python train.py --hidden_size=192 --n_experts=24 --d_shared_expert=0 --hidden_act="swiglu" --router_score="sigmoid" --normalize_top_k=true --lr_router=0.00039 --beta1=0.95 --max_grad_norm=1.0 --train_tokens=358000000 --dataset="wikipedia_en"
Below are experts of layer 9 (counted from 0) of a mixture-of-experts language model. Rows are named router (the router's row for the expert), down (a neuron's output weights, with its number) and show model dimensions 0-95. Each number is 128 + 24 x the weight over its row's rms, rounded and kept within 0 to 255. Numbers have three digits each.
After each expert's rows: a language model's description of what the expert responds to. This comes from a sample of Wikipedia text that the model never trained on.

# expert 1
router:173123147079104106144129153118135165138149144111094099103172133152105132173128161105115157090117138117110152148141117126127165107124104156124164131111115084125156104100133107114147134157080196163099125135122132115115151142109109136157126161096125126169093125131136105161122149132120171126
down0:087103118120062124151125115116149136163119117141086122163086155127104165143125151122153154128131165109102179097139172136104129134103120142121091104130129141138173138137133078153116131102118153181150145088121173153138180153102127088130121120110112101115105122112137125115149122125161178100
down1:098093144136129136115116120105163131121114091131101158106168126100151138157148095133107122109141153118105162114119143146151128167140107102065121108124147133138168123130129133160124072074161161083126149158135133124155129119135108115143113132096111077130116114137116116094103135126104094116
down2:173092125093138108130148095080112094159104128147134102089137079108130150135088108116164146065110107171131134131113121128122125077121140125089073106112119105080154111110163189119160095106145105135142153147133107133126100161092100126134109123116128121138131137074116110177114152116100127151
down3:091136130124120170114137159106119139139124133119088127137140153112109101077201153168119125125151148169126143121123101131112150129107122096093148128111134163104138067121115109101125164142109111145154113099080128119167104089091107159086118076128110169123107097097143143108129094120161132139
Description: Pipe separators and digits inside numeric tables such as election results, scores and statistics, e.g. | 0 |, 2,018, 1–0.

# expert 13
router:138145127096139128140118145150201132152108161151171103137126134137104133135135116092126109109114164135137183153117153138161127133111091158123129129112096141087164136147146138124094111140126135154106102098116094135161178110128130123157147135149109098100086150118112132135137095104122130113
down0:121154121160159138148114066132141133158154133105108128118091098107105070121106137141112141166180127180132078130135098147121141164137120087110128155165093129139117124135173099128150060085130100135112138119097106147159114148132133125121135133107115124139152101110132124133159071130128136119
down1:113107166139136123134180138103096116143120116132119145109118118101125140140102139100121139144124105154083156142114116151132118129094101161122127100149085125131082067115114149085123134098132148118109135132130173096122127101141134103110132171140163165138133128130130150097177109112156145111
down2:096147124136106130133094131122117102159126098131141130094132100166128133104103095147078128169174096163127091098149078129119097083151153101101128102146100149138119140140148111142087108141118120150143142151140126103167142137127149092137141116095123177106132128120148158122110176132118142148
down3:093120130147139109138136129128106116120136151120163114104160075128162111148114088122116148109114143110157129115155148134128153087139155119108149149155071161127047136101125140113136139139090124099114147123116139153143085077101173142147105112128146115111131092126103101122132152146154128149
Description: First pieces of longer words, often Latinate prefixes like res, rec, ass, exp, cons, inc, dis, just after a space.

# expert 7
router:123150174075127093116112141139110143139120141130124126054124155150123113158100168098153142150122148103114169160146129108147130110116102150114121120115102116087139159141100135141127155115079092145106169131092108086125140105138084124107122154099138122099109113121151168127129113148167154099
down0:117054125123071177096073112120090120125141113152086147141118161161100153109106133149116111130120118100140102113100151123170119107106096154148132107110112145115131121138130151150115157109121165127127110101123135151186117147138173122112123098080093143141142135125131120142116155113152098126
down1:121156126073122100146138094130095081103097124141172126101120166156136137118122151113130184101131152097140138103139101079138153076126118105102148175142068134125111132135123133119143117100141125113078117138112164178142128167129112117111156115135132161133125109118132131128110151112130106073
down2:092139125129159103121144149121131144104146149111094143098137177072113103114157139140122076156150110159127133141113122137149128140162148089136140133144123124135115083131196127144098145140130174110179100127130150131100189174114127121148132122134108139165115147121147123095210145092133110110
down3:133124102169114132111180126125118150095146135061131172132138139130145145127150111111124119139175109111134146126108058128117109114136158060088112146106147147131130111138133131136143104140151129103120099096109120141104093125136169098169134139099121120140118133130087159141081165143111155127
Description: Line breaks ending table rows and starting list lines, table header dashes, and prefixes like co, semi, non.

# expert 4
router:158176174125098098178106130132110132186146162122146129150099154134125116136129117092131093122131125148155133142108139087166125132136135151144117119095156080109136151121119168155111142143141192146120158120114099120109132127164137122116133143114105138147133140134131171127163118163119170128
down0:156138144117148139122132103154161124153115113155112172152131131162120106144106118136164163104118119120109100115160153111122173142126093084088124146088121088090168129136069136137141133139124166136110121125105093152100145142138104104164169171165087140116117165141101124126125097139139120151
down1:166122137132071130089142140091136145148138137121142124197140098116130120102106105152110064154160110159087138112087149089133090121126081080142109122101141126146124121161139080168120118145152170114140109129078145139183108123095126098137131142103118126104093128164159101142135147103143095127
down2:137134047130125131138132145125157101150125118145118161147117069149109158119127139137142101123154148080109145142110124136105125129158163135103108094099131133122113174143153118094094081111117140124150167145214143125135143145121167134129103139137153114138113128153142111113177150145144171084
down3:123132124122118123126125145122144137110109142141154132137128145118118157090122176109096121126124123149135122145095106153137094130121160147128109128112138118187090119131114112107121181113129105117094129146168125158126140111166121098123136159132169130126153141157095113127109085132146125119
Description: Past-tense verbs, participles and -ed/-ing endings, often after was, to or a subject, such as known, used, released, assisted.

# expert 9
router:153099163130128121139120140133156134126150152105143103097137126124114144155114127136148134131148127107141123156185130063132129109128142115173140157116156101110136130085118134088096158109145160110132174147153116123141151113154114101082124156147120122153132092135107129123153116155116148113
down0:094147094113128110128153144101136154132131125135160150115123098133121157111128104135167090113131121134124083160131151149123103156126159114124135129111166112148135100124121100150139132153078113138118128130108118133110112155154179111097130092136160183136134156151067101122139111123129144146
down1:147113118159087093097079123131127136111124116171140143154124093125139153124137125141133173145161112111110126139073109136132111125110131218133137125163116108119113117133125139137123154117120150119125158117102140175133110091119162105110135171152144136135123160150114120127106066197195128179
down2:159125072180130130133169133134101145138118100159121143138147115101151115141112081168117158116131115112168104085189128135105175084140089138158137128123097123106116112118117080131197130124082124115142116128156145112127140169122166122118135095132114102128175104116117110138143096102134116103
down3:121137150122103128127176134123153167176128124153076117133121080146114073125120099111110116107092074123108116120137122115128130179147134112144114123168112124155137101081149120123123109161153115163180101112156145154125140138111143159099169103113140142129128106108137136157095135150093114151
Description: Prepositions and articles in running prose, mostly in, of, to, on, from, before dates, places and noun phrases.

# expert 6
router:176134151111164083137107168122135166135168126137170107133160115097131145134088138124158139095106137080159140113095110167164159120128121140152123129166124146143135163140133114130099145120076169091149135133093127120156134149108118113138147164135102112154170090141129134100149135147127132099
down0:111153135086129142110140120109097115096161145124140140109148115126149114132136141108079135109087119120130112126165154166078083131101164116128119125143126097135107164148104181134145104111139094130120138145139103142122107123105155126129095122144137104157137126121132156142094111120145159124
down1:095086123162136187154128173101112147107120100139105106137162116157123146136126143131139123095149123125126124104171109116088096109119123111133167168135117129098112082139092114147156145156084124132105094115126122131122068133163114116177112102093160127119108139157118121105116170126154139133
down2:087203085199139123146127189138148228147138135130133121115123151137135097121116117121140119127111100163181108137101130163138104113095136136124131124165140095132135116121152089126140139089143117174124137101113132089136146102162135137128113157142122124115110120134121087092109138128144132140
down3:162087108145136163107121075074143149125105113087123141111167144118146138134150115135175118134088155129113110106139150146137094122124121117117155077116150105083135094102093115095105127155124078149125094112113150128141117124149090122143082095099155129118108109155125155135117130168128143128
Description: Full stops ending sentences or abbreviations, = signs of section headings, colons, closing parentheses and table line breaks.

# expert 15
router:155107177115096073138114130165142147130149160113151121119136129110105135167094167125144148112112173113149141122143134154139119120116143131142148167104133141104164158122144116064096162142134187095131179117097091097123149100068096116126131136149133108158160128099179102164147111112135162098
down0:143083102174164146114107175141191112128132147113180121139114118125132147117130088134132122150118101126130112109115120122146094085123143129093091121120127150121142107153135171154148101134151099094174161108128117114111140144135105169160120122131118148137137103131119115129130124087193109094
down1:160102148130112156123117114115131079114123149144143155132128129144129113121134126134098117129088119057108133144193138166148154101094096122126138138150112123132096135118083131150131082129124068106165134123141109123166157129150127181131172141132137137135088160141141113135139138145144149113
down2:175139160108149147110115170126125117128133125128087122160165118101102109169123139145136120136105162118152117154105125122123128164151160149144146188118112156133129107137185110156121147123140087136135113111086116148150091161123121159154113092079138133152151097121126138151170152154115139108
down3:092154147112146106142113166129099107147182181176156113157120141143165097151130167104139097123113141144157145106180141076122163144109156121196126108105130151152134157122138155136136082134162140079121109125131163110111144094126141138123134140145114143130107114100136165153184154124114107110
Description: Final nouns and plural s closing noun phrases and names, such as University, team, School, singer, footballer, participants.

# expert 2
router:129130124145107107141146145175154138131143129081139094113167131098129128136125129152138125115149156137119098154142135115164175117099110147200118139135160095110151171135101139097088150166134114102084144124106152069119169145154095095108154176137089127134145129119117125102123138118138158127
down0:161127129106152086126098167109111106092109131150109132102122143123136137177120137141104135127163128176112135117104148128162084110148147099125141147131142101150125090147133100126140134157110158089129141117206152110121115152102115115153106173137130125131141190130119142137138183147142070082
down1:125098109083133108128121158119120121141113111179109127086132101150096128104115151120134108109108146159156123110158122116133086118142099101130137120102125084197133120114139159077126103151127099127123146172155128147170114106102096139121182133178131113166122106119152089122103138112155128130
down2:149129145087113116097124204146131146147134125138110130117158130127108147125121127101130135134122116106119102121143108095141083153143083114116096120119113108106106172143137114140118146169137087117095120127138126150142118130133090156154128154144121125101087085129114163141155142070127138117
down3:100139113142123153113168106151148124108132126132109138103186152107119152165122098162101165118088101150082142175152149138116125135155080112143163147116159148130170110138118145135124168132099156145122073121130143109081134170126154118161171134077134084115075114166115114132090103147150128118
Description: Articles, possessives and adjectives opening a noun phrase after a preposition or verb, such as the, a, his, their, small, four.

# expert 21
router:143108163128136136140099148119167136128110141105141109066104142149123115145098153129158132076150131141141117148121095111118147134102081149124124122121127119155147147112089087118099145141129140142099152145161160105118132142118125126129165160150132094165149143135143160159159144113147128128
down0:167135151101145134151108115159111170123142154127132139115131128103131141167183100071122154119139085071125149155092122145132137160141127136113144128105119138148126107153149130105115148156113143169107111098138167127146130122158166142088080126105131116154118109155139139104140149121133084148
down1:129107101148141112136161178112134139111114147166134113120131141142150149087172161119141134156130122130115107190111133112131163140124102163129183136124108129107155102102132141115112070109084087159133137131146123143100085145097076132167145082127131140098114135160143099111101138155126132107
down2:090129124121104130145121140126124097115117109130119123096132164130162098138123126130148138181097166148174115105133121136128109142140154106098137114138161111093151125105132165116136114130105136125105086086102118096147134085157106112085145113124124085127114179133118078111101154163112158120
down3:114106134154115152155118126115165104106167098121139146117135099127159123109107108119118170152100166112135116090094130142103214143133106077135123155122106117149083159126151096098130154127139127120121133118104142154128122141139141143122061109120117120112131116139090105130121127136104142107
Description: First word or piece of proper names of people and places, such as John, Robert, New, St, Fort, Prince.

# expert 10
router:136127149108129155193132141165160140166134157112152117090160141082119165083127119121147136134162164127132158125096132103124128124129093107103108154153172085100135128126141082084126161126121140109138117126132110094108134151114125102099113165131081129107131134074144155116130171071143113126
down0:113118166154173160137149134109121125176120131116140155095151110119116148141104141100106101102147156131137137088113088145157125110123148135165121117113124131145166086119159118108136151131135156128129143132114104100157140099123098128193138054123119141142162108141159131109117093049115106100
down1:188109132105117108130116132141173153110096126146125144176141156117094130066158131119137130140133114129154112160138130141122146119143119128094083135181118095119137125144108151100117154154119110114163127124085140093107119139151123134135142128125096091154081154150168141112117118163109137085
down2:113101137137149112105136177114137146154125147124138167124163116105134142119128130115109113077105150143131123127090138134114100142067152121128125121156098144103102104137164073082091169092114149082159103123153110119105139130140148068112087177097111105141130133129128157128160128128154096070
down3:105113133136128146199167146125135138145124119128160110111113161131100120127125136119142106162109138140146106133117141131122077169084133117127142172108114129150084147154175100149157094139118122136092140148126157106108139113131081132131111121124087195147124141079130151190150119158112099123
Description: First lowercase word-piece of an ordinary word split into parts, often after the or a, such as dr(um), s(ightseeing), ser(enity), dis(advantaged).

# expert 8
router:137188161117110129132091152115119148139143127116136084110116113178113132126165173097170136139107182150126142143122128091151139084102130131176130120093102093134147155138134132091103174131151150115102155153122167124103104140097127116144125155110105121141142124125122144121138117085148126126
down0:123104152142087130142087098146104155110096159124148142131148114106130124114082091128126094134086134137117122122135154158143131124151123152096119158131126135081149082143149140149109085092127188129154067113106064149132155147082157157134125113121116126131103134141194114146138108170152130110
down1:146115148148122114091088152120161122117134128107120118118143171175168084142107145128154207137092108132097122100145119114117167111122098092137100135089135117114120151151203159093165156130161157139079124132165095127169118107120140146108112114143117148148175123124117110112114148150114147129
down2:140133136138104114109132090126084081119134124115148140108108134160124108128077124164119123159106098158190142170073134122141133141170104149074134126153153159130117114094138086100116117138136118131109139157105140161102178149142138082102111163051105122119138123117115136134120116140130143079
down3:143124125122127155165135110134080163117103145106132115158124118169096133154104128163123099088145133144107148132115122062119124099085127183104102120149154171105102072118140128147146090137064146135172148076089151124126126183158135125144171145113133149106132146115121165133148088137154107124
Description: Auxiliary and linking verbs, negation and infinitive to, plus as, that and adverb endings, such as was, is, not, be, has.

# expert 16
router:125155125096136138168113142123147139130127127126164158123103154102103124118115142078162157123165145117132135142137102143165215072085066135126144140113145149140133120103093116103090127135105121150112139114100127084135169116075133130121141164146105135126115094148152119150104106117131159091
down0:157114176118108138140149144162162176146064104112131132185119106128126082120151079169139146077122155130133105107125134123136134108175142112162135163125154149145087114146134112104103119149129140135147111088129109089108069116140121119132108152132152163155102129082146146145116117154161133112
down1:119135139116094150120137160117164146128115108125149144111119140139150099124102164104117037099150165107135131136119148161098110147116111103121159124117112138109151144068158124093111148149118125123144118151118121111158133098125173163168116135169135078118132174139115097123110127114111132105
down2:116117113132103108111151128158108164101085138100105083146128165144100088116141099115122123162132175087117086120132141128139144156114095133145133132128090157097142131129127112128117178123106168137123123101100078105116129119163095113176124145178124117156138199157132146123153076129140086143
down3:126153127117101140117121075127148129135168151095140158142118078156102156108110128153137137092111128131103198092158145134136116150159124129130125155135170158090098122128155134130126149079130138126111141121113154149135138125138157109130171148100150109133052141128130115131071075153112143116
Description: Nationality words and parts of proper organization names, such as United States, British, American, National, World War, Supreme Court.

# expert 19
router:140122172109143097173100144129149169138134126073097130137129139128126146157130138112167078118125126114137132127120123117118135101138089106130096124121147145111137159133139133127110126156158149139105121149104144128145163165131110146113110178114119095151095165129154131116146134151143139104
down0:098111149149114118110116122117143132151148174161151132133153167143147121073133105120113148131110098158094147139134091108129125123139170118154150097120051130091075169133161138148136118126119123059108135145096136144135088124133116117135114102102120150154121143114101114117163157139100150114
down1:145159190123108139142141125136098177151139123156104108159117156162114168142134145158126097170136127124143121149187163119083152130075110116096115137130136100134146144101138141130108179124127133080130138100153116130108126158127180105116142118172078110135150101119132195131076117130105129132
down2:134124132138119199129188110118146146162100119160161119145126080137099123118094141147121084120135114120154161193130096097139172170125127079114121125101114112154103118104136135105173115125109092173099115136127130128129165138089102109191139151120175092141116133121127124139137067141092099120
down3:136137159154162141125116098110126112133130114088139117114120125173078143114112116099175117152130091186111116149114151117108092126131092120115140124116075100093129084122091173162101135157136123136131094147135135098138142137112124154115127136122118168120174107077110128128110092144128128097
Description: Field names and colons in infobox or taxonomy lists and table headers, such as Area, Species, Coordinates, Votes, Total.

# expert 20
router:092128187097155140140108126130123136162134139104139108115132119123099134129119137117110101080128146108153125152108117111148116093150126176128109138123115117113139138120122137077141161168075177153131177128176149123161119144124110138123100156110103157101102098122097159139085140138139174116
down0:116135133186162123159116128135146152137113133114173079099152068156168117100112150126172113109130111119105145117092119161096086088134143088165122165162126093152073124137112145153127119172119121106175136139088123116163094128125137142120122152110113125098174149124129137144146138126149100180
down1:132133138107116088153113121127130137103153191104143146124132140187123158153130126134091158169081121119090116158115110136170122160124104136132143103160129071157157147110152139074138128146099143126128124126155108143142109160116124112136098155148134080122145120139119138170087186155109156139
down2:059107103117094117160132125129091119148105139149146127106107101103158133117090122119162113131096138187108072124149094126114113142151129137116119151127116142108132136142078134076141089177107194094139151132103152124133139139140098121128140116158130126131137107133118121111140159126149106101
down3:140121109157129095158136117141099163133124159093084166151137143157125128114161149091148099085120156140122118073170119121085148124140176162102125091118118114190133124090112169104111125132111147097099103134101097129119130100113106167114121153130175135155103115152126159095121099128127109143
Description: Capitalized opening pieces of surnames, foreign names and genus names, often after a given name, such as Ho, Ko, Church(ill), Sh(laim).

# expert 5
router:185155125052118129119116125138120120144163136132169116106111136171110138138120137096131103090129142103120125142140136136138136101099111153146099107118089121120121167111143106101095175179099151161103167132142143128143140136127117108133142149134133131137121097124130131156122105172109156061
down0:100112143159135152143119136139152134106117172132105141172169168088127149160140134093135132096092131160137114094159111133106094162124134123131207135122119142116171128114071118133116149091117116155143101117139082095104120138155111133131114113121132100150139134090144101093121172145140083151
down1:161155100092101150126131085193165156134137131128147132163133123140098099120117106096120137110106155137187131085141094080167075160148122124156101154124138154104155160153144066128144126097109148136143142134115134126179152157099126094157156101149082102120136120142117126109127116155127115142
down2:119114138138102158162115116169073135138095133148116155109141151125124155117149194144102099169132124134151137129121091117156130143097171124105144102092109149145115138096169125143180127118098061133163102101145110126137127103130118114105134131155125166134149124149134100125173145101112146090
down3:123119139124105128135140132158142181161119100120122104148097147131095121101135153136153158074148100161153142108115087120141105151137130168151099099122142112152173128166114154118139141144127184169155144097119114152125132122123154138137176143123156133082138120146122086151151126155173132119
Description: Middle and final pieces of foreign or proper names, especially places and teams, such as burg, ford, kov, ton, ong.

# expert 14
router:157148181036125106118087116146121119140153151124174108093146127165120147122120154108129141092106144107152135110149130142130151120121101148146100114104153140145127159076142137059082128107111157124150149151154158116129136128121059073113155154156135134168114101140111129154128108141153162102
down0:095139124114146134102100166126096132120127090176135113196090107117121131135156121136170109153121142125160175108128131136105159143114110143156111128117116140113160103167118104131127138082135157106134161074137121151140145120133120134059158146131134138145162135121132153135125185117175134159
down1:091152116132132156146143098133146136104098128144141113124111119147098156135105157116122124116114129171116121131151157116111154172152090157120160127144149157181133106116134108131118120116089130144102141142103122080071133098131137108224146117134133116125158162125108144111155095130172155095
down2:137122107131175131112111124157121088169122197156145126123181147154146091112123191122137107118125133094159151161165096091115115118134110149157161132129113131099095140102151168109110114154105090116114090140146128122156112126094099159100134149116165080153112127117122121119154149135128166116
down3:131114159121121180136128110114125127133121124111148159152128132122172145118146098105124118156114115124174121163142124148120147110162097148146135142115179133131164119097121154141133126199092142117140158100142102125143108139148137130124128118124124105160100153163120142092131140183143101138
Description: Final pieces and common given names within person names in lists and tables, such as Natalya's a, Schmidt's t, Robert, Singh.

# expert 3
router:127110155107134116136106142133100141152119136093176094114139171116094125135171132110160136119128156120168132121133139170150128137123099162130116135144129136107110168115117112109103136132121118145150217148114106073119139135110076119105160156073147115179110121143153139176153117129150150107
down0:131139124156164116127141101104115137123136122134138114164152120065109167122106119169133186137117109091120141116130145118133116095103091129119124112158124150141102167151130076143154117103102153135107094111123149125181104156145140119141146108149086151111120135108106180151117119114151096114
down1:111121121124087193162114110153159127108150113120102125143124130168111125107109178126125140155151094126166111128115096154141137115177114120150153109114138130105135084137191128140108099129141089158159130151170128117124138138104102132132177159101129094122147107157122103107189100147103081137
down2:121161146122099153097107136136079173125103117139132112156156100163129121114122105141159176111084168109097148097202105153112140142146121188087103137147131165129134089143145139123105143126116118093138116144110128113146151130130174147158133105136127138105141107125101164092104127122141140130
down3:104152110152104105134084140116134095137112122129118143132134124114143095125169102151110066090133121141144165151105108124116101097131171157141129121086142138118111147173063126175157099150139122118100166116138108143161158138133110137140124083149076158140128189097119148125125124111125135105
Description: Line-starting list dashes under See also, closing parentheses after years, and pipes ending table cells, e.g. (2018), →, present.

# expert 23
router:131165128135098086130099150164125123158171131066112098100138139147108123134138155139122141083106147141137156165074144131156157103097123110139119153125103135119159128129145102103133146155101143151121156111114178095141172117159113136109152128138079147134134139142143143103104096119127187107
down0:095208127146135161103102124131144097106081142164111117111137113131135095129128101106163133113133123124170110164094108139104116138098158184162142100089154120137159132098098083134162097121077138140151112141134150123104119154110105139115114182100171113111076126161127148089143137153099088120
down1:129135120145116125092126088165080083135101114131151134112114129096125141106082126100099117133090154165164153121127152153138129162127084132117119133115118066108130125111124097147135148129104113141118139137103129091157152114147123183149131101146110117111085097145137111159095126122143126163
down2:101126109129079156142175095156133155152129096104137112129122124116101122114133125097126133169140118138152132112177139182134108147118105102100124104101148086118118134108148145078136121113131147108136150100151119084153150133116109120088117136152096119176141167123165103133132146126156127123
down3:130179089082113113110098109120123116136134131107099117109111134117120104140118147142104115116134152166145148177089080136094083091086138108132115110095113135155149104143149128118135154161113132095114146111118177140149084118132091159123163110136156088136109146128118161116103119137104138087
Description: Paragraph breaks and sentence-opening subject pronouns or words after a period, such as He, she, they, It, There.

# expert 22
router:134153146114111104134099141122164132115130133079109146130156106111114148149137137127133133141136137140127181105128136103135135102106089131161102091155162114145177154112119165104133141138106104138147131128102173103123132116081125070114120150136130075166124088139156143132118133133122113111
down0:114103100147086175134133088144149105162148116147091116159112128148133122142086069112131112140121122134119113135121133151153120112122130113096120081119136141103176087127175161106136107121151131115150138114115160103089135114114130142158115113119071126118160125161092134123127120113097140169
down1:131178158155132089119100169107133171129099126113138172124138134150119118118119104126130137131129181104109169095143130147142128128130086151122075142166151162123106169114098142154130111121082103116133140127105172121090125193104087117147147111136127135156105129120121141107117129146140148127
down2:126191101108148100113113112156099146100150138118113107122145113121095118155103140107168103160082096130155101105089131117158106125104124156112111110112167116129144188111088139119134126097149117134102108155117119123148139101141113121140132083139101138148127114090072089119132122124149122119
down3:098113142135145078121096149137135134115121114150125095165137110109097138164099130128137124101104112115059081117121124168129146153111125183121123114126092121138128130151135146120112158121147170140135093126141154059148173079089156132112119114172135100127101129110140077110120123177118109111
Description: Commas joining clauses or list items, plus and, or, but, which, while, where, including.

# expert 18
router:165161156112117100183121116123144121144156153113148086143121111148087156153086149100161148135165150104159110120060121121158143123143119151126120111122131134102155175131099154078126142136123177149106154132136134139150149152129103130076110186152132102144140108135139127139155099134130155123
down0:165118089092125108163095129115133103133092137139136120121120115143121177148173095148110113120127158157144101143113101115141115126115142122107140124106147178097158100172114173117141157165133101094113145166096146072156158118093145137148131101111144127085139168129133151152087124128102157140
down1:152120111114093138111113126130153121157111139079121148151178115141156096137163147090111120105139095124122133190092137118084119106083156154146164124123133141123165151110170192172125136166118124172172182143153136093120117171118136123122127139095075178145132134095126125122139139142127161156
down2:113162183122098117137106155133103119078162166142135122075152122151130141147123131135074137114170147096142139122107135129129090118136111135142136137151121106151122119126112165120120134093129112104107138123131153102146153110190150113130135171174122166132134132117172093097158134118131127166
down3:137134139116162148116113110120143115103107123100085121089147129154152141103100133130170126116121097107136160151159113120102193117104124187127115126171153105173134106143140127195101073127144149110142112143139083090147145156116114154150149131131136115082126151160144130126112150122160134102
Description: Head nouns and noun suffixes, often after the or a and before of, such as work, development, research, boundary, arguments.

# expert 12
router:195130142103103125133117149142154128101166152094162111122133118143111134132153158099153129085121144111134107132126120112123147125123147172149184142096127114096157130083115149104080161135102135161130124133118109116178137151090077098136158120124115098182101088110157184143115111137115156135
down0:158119125169105117123089159147163124127100105125147101145139129133101131145136168144096150143170145132128132146065132102108118106125110145151078136140156090148183160103172087090132148164111129132101164146140139179100115120146082132144131136152142113074081120132123121099086124138107113148
down1:143168148144129118158153139143134104101153148137100159146116134126153108159125134116103109106155164109120129115102140164145111102129143131149140166103133124161153141085144077117176140134116128110146169114129138133142092141121116128093133105149124149138152132108104155109164124113136145135
down2:164153128131181144084160166138161120177087094141138111153134153083116141133134153119151155135146148113145102119158113163129151100124120104148143141201135117141114148091133128095187125116116115094111122150110110148101106106175079112113147142070100155113123136114080097111140142152100088103
down3:183118124140077105097086092143139096123095168136149146157119121103139184164123097127151162134125128103144162113105126090109113133136119117102123086181125097115103108144109160103149105140129135102146142099149093133121140129151138138155130143099114140135102148150118123102156106132138142138
Description: Numerals in dates, statistics, tables and measurements, including digit chunks inside longer numbers, such as 1989, 39.7, 88 km, 1562.

# expert 0
router:196153131102136102143118114147143150141093132143164097095100156146122166159140133172169126135121133144094117115155129135120099129106133154160144126154151116119174164086108114117128142133087115151119173170094129074146139132095150139133149162149113159169130106126141169089133100136166116142
down0:126127145163121105173128133129139157166082163111130181133150163099129144128125134126114100134137121134115108118134135135124150084113155122131096153105131133151108149098134145142119162122154094149131122134122113121129141100122122146103095130127108135095116183135158152102112166147153138108
down1:159091130121163137161154116137078143149120152147145104144122119135132087134103109122142142118072149122116127132150114084090132162079137145105122097131120113127126139128152137140137117106115171148113073121095149130155115100100103117116098183176117126148119114166112135108139131123126128110
down2:129106119121136129129140120097104160131126124133164091138144112138124155135111137134097123100108132137167099114157125135128112108134114096127132141134135089108111132097152148158092110139133092146110149142169130123099151149132111137141182145160150157112134137108161123114095173149141093163
down3:137129127130135105159144119167197126124110076135101091130141077128093145138146124105106154131089129105146138161185146152092102174132139140128132163125128135150120110140147131129128135114087118160118123123136088133123188126124119120094123153135110119154130150154117160133138126121149097110
Description: Single capital letters and short uppercase pieces starting names, initials and abbreviations in tables and citations, such as T.J., DAY, GIGABYTE.

# expert 17
router:140152145115119101127105120141103142151091155115174084138107122149121124132093176102145112123094116108159143153109137112152146079108120151171138155164143112093146147128111129136143111099147105174115151098120107132120087179115124144099128136172125120157093117093095167125137106114116116102
down0:044104123141105102100138140125151135109100138185126146155090112115113121142098139141139112104136101140113110108117143158138125112121111105136101166177102134116168141123069114107124121099180147081165120131102086101139154131116093118145131112145136094143121130122119122090107138064111159135
down1:115173159122158127158101145100086108111148144099116142116135102100132147123114104123081125095166142145123122114112129158130123139136148131100087178118108129187074120147128145160135167076106145141108118151098117126139095164130148117092127126126157112152155086104130122099089137142148157119
down2:107111159031105134132124098163128113142163110145136118149161165142129136142150142147063197134120126131124121143136126126130155085092146122154151089141108123176119170143172136125160128131161120153128144144149124139126133132146149125163107135101111113057143160088102104115165098133109150110
down3:161104140064113101139122119119120150108156151134191149132118107096178122110139130119155142146126167165118136107170131122133112095071123137111165161137155144137170113142141150092120119138115121114098131169128152153132141107089148100109122143124138109138117123062121121102121147105125127109
Description: Opening parentheses, month names, year digits and hyphens in date ranges, birthdates and career spans, e.g. (6 ft, January 2018.

# expert 11
router:153117128151143126158130134145108141155175155092187096109153097120091111155118139144187125138169124075123157142079120123158126100112116144156102074153114136125138141105135092096117149163098100152134118117109130107127154144151139096154119136155099118100111122087147145119112095124111150081
down0:133153134142148122098103131082134138125081166120116109130158114177099085149101087139110163155117135170126135084135135116127119116144103141109134138099110135115101138096116133110124106133139154124202115132099131165135161182130125145135118150109151146121113113151118123095078134136136113107
down1:131167088107097110118147133154092149122123132143133093141125109125159103142147140153090137143119117116115150120158139096082124139127119140129147104174130099125133092141144121177109117131136134110133099087084151154153103114096145128135150119116130128132176106126093128152125131140095138111
down2:134102124106159114095123095114071173121123134116132106136118147154161107160095108132130120125113125137125101156139103176161109134141152113170091154119110086120150137120141143084134166077128164068082152139136151150151111106110146138145091171163141142125113122134146159143127104132137140106
down3:139115106109110115135120138112143143095141099123130127114135102191121125145117089111110143118101067140144150134086127129095132149076118158071097133153120104101150145115128136101148126135132157093097167114142108153115173108131138132118121113160141149108110087096088118137131086113131184127
Description: Middle and suffix pieces of common English words, especially adjective endings such as tic, ical, ological, as in pottery, minerals.